From a checkpoint of a small mixture-of-experts model trained on Wikipedia: width 384, 32 experts in each of 13 layers.
Below are experts of layer 7 (counted from 0) of a mixture-of-experts language model. Rows are named up (a neuron's input weights, with its number), down (a neuron's output weights, with its number) and show model dimensions 192-287. Each number is 200 + 20 x the weight over its row's rms, rounded and kept within 0 to 999.
Before each expert's rows: "comes before" lists some tokens at least twice as common just after its tokens as in all text. This comes from a sample of Wikipedia text that the model never trained on. Tokens count by the router's weight.

# expert 31
comes before: "of ", "and ", "(", "in ", "was ", "League "
up7,150,201,214,173,214,204,203,186,195,193,164,250,233,187,186,211,199,206,206,201,206,220,209,200,185,218,198,191,205,231,204,205,208,229,209,197,207,220,205,194,177,195,231,213,180,214,188,245,247,200,193,229,199,217,216,199,210,219,188,189,203,173,232,183,191,205,207,190,236,196,200,214,215,169,172,222,190,175,220,181,178,219,169,217,196,195,191,198,218,221,219,191,197,169,225,192
down7,154,178,190,156,211,186,214,163,229,202,185,177,193,175,196,221,184,215,202,225,200,171,173,243,203,204,217,214,194,220,150,210,190,215,225,209,176,212,179,196,173,227,191,170,183,249,192,203,198,208,166,187,208,180,183,220,203,207,175,202,222,184,211,190,172,164,224,216,222,187,210,218,205,197,201,175,200,192,195,187,191,217,210,205,193,185,188,230,207,210,183,229,201,200,169,206

# expert 15
comes before: "the ", "a ", "to ", "by ", "in ", "as "
up7,182,226,173,204,191,204,217,205,202,198,220,195,170,202,195,225,227,206,170,170,156,222,236,187,169,176,224,227,202,207,185,193,200,236,194,119,205,170,204,152,191,182,200,210,198,171,205,182,185,202,204,201,185,190,237,203,173,188,202,192,155,210,196,235,177,235,212,194,232,233,207,197,176,186,186,208,213,204,193,203,186,216,253,187,194,229,172,196,196,226,174,166,200,192,190,197
down7,203,193,207,162,239,233,223,223,201,182,207,163,215,180,179,197,207,214,177,190,163,214,184,162,204,173,227,218,192,183,198,185,217,202,173,179,206,171,191,200,226,178,231,191,224,190,201,204,209,183,180,206,228,189,191,183,198,205,191,211,180,202,163,223,175,227,214,198,214,203,182,174,214,185,237,205,181,215,177,167,172,207,218,222,220,204,184,177,208,195,203,198,192,225,178,171

# expert 24
comes before: "| ", "(", "and ", "|", "in ", "– "
up0,212,231,188,175,211,201,222,202,216,202,192,217,181,199,215,190,229,218,207,222,203,217,199,234,209,183,167,214,222,170,185,184,169,181,208,180,213,195,183,233,205,202,195,217,174,188,176,213,211,178,241,180,249,208,193,228,212,154,210,202,180,187,184,205,174,197,240,200,182,211,179,191,178,213,181,189,223,184,156,193,209,221,202,235,220,214,174,196,172,219,189,217,197,209,216,210
down0,201,176,216,214,212,203,219,193,198,197,194,184,194,187,189,174,209,211,168,181,222,197,178,183,218,211,213,184,179,205,187,238,226,173,212,204,200,190,219,200,182,162,222,213,184,176,223,167,223,166,209,188,182,182,204,140,197,177,214,185,197,211,198,187,219,207,181,226,191,227,207,184,177,229,198,231,181,189,217,209,238,178,207,160,197,198,203,155,225,199,254,213,182,164,177,201

# expert 21
comes before: "the ", "to ", "a ", "that ", "he ", "in "
up0,210,236,217,151,218,211,211,205,210,192,211,213,244,187,212,214,195,225,248,230,198,202,206,202,218,193,189,185,217,213,201,187,206,206,209,191,199,182,208,166,207,188,215,215,187,215,216,195,197,215,200,206,208,177,203,191,184,192,197,187,187,208,195,184,177,166,164,168,208,184,156,222,215,216,209,175,220,193,201,229,172,183,195,206,172,185,165,165,189,207,181,212,202,194,194,220
down0,205,203,186,218,241,190,194,184,252,214,194,210,225,186,193,211,208,207,182,199,208,208,206,187,215,210,183,212,207,171,217,220,191,187,213,197,209,202,215,226,231,226,178,215,228,199,193,184,201,183,193,230,192,201,183,223,174,179,186,185,238,230,226,207,198,177,225,200,207,204,206,196,183,225,208,159,178,175,169,182,225,184,195,183,197,216,176,208,215,204,217,216,174,210,194,203

# expert 23
comes before: "the ", "a ", "201", "200", "his ", "199"
up0,202,206,202,186,227,180,196,222,176,199,230,207,180,193,212,214,220,209,186,203,211,168,211,200,214,223,181,264,202,200,173,173,204,175,209,197,201,234,215,199,222,226,216,232,221,212,191,198,170,218,191,218,227,217,195,212,175,225,209,230,197,200,167,220,191,179,184,205,211,175,193,195,193,218,199,235,215,165,169,191,190,225,187,187,198,218,186,156,190,215,160,200,197,196,185,184
down0,211,188,167,198,195,205,200,220,167,169,216,218,238,190,211,204,198,192,217,193,184,247,217,194,204,201,219,221,200,196,199,194,156,173,193,193,212,172,218,223,184,178,205,201,224,219,217,203,204,199,179,174,185,195,200,177,207,236,223,196,208,167,205,230,211,204,191,233,217,176,200,223,187,220,179,199,182,189,190,155,219,210,205,173,219,216,208,176,213,180,201,193,222,177,226,227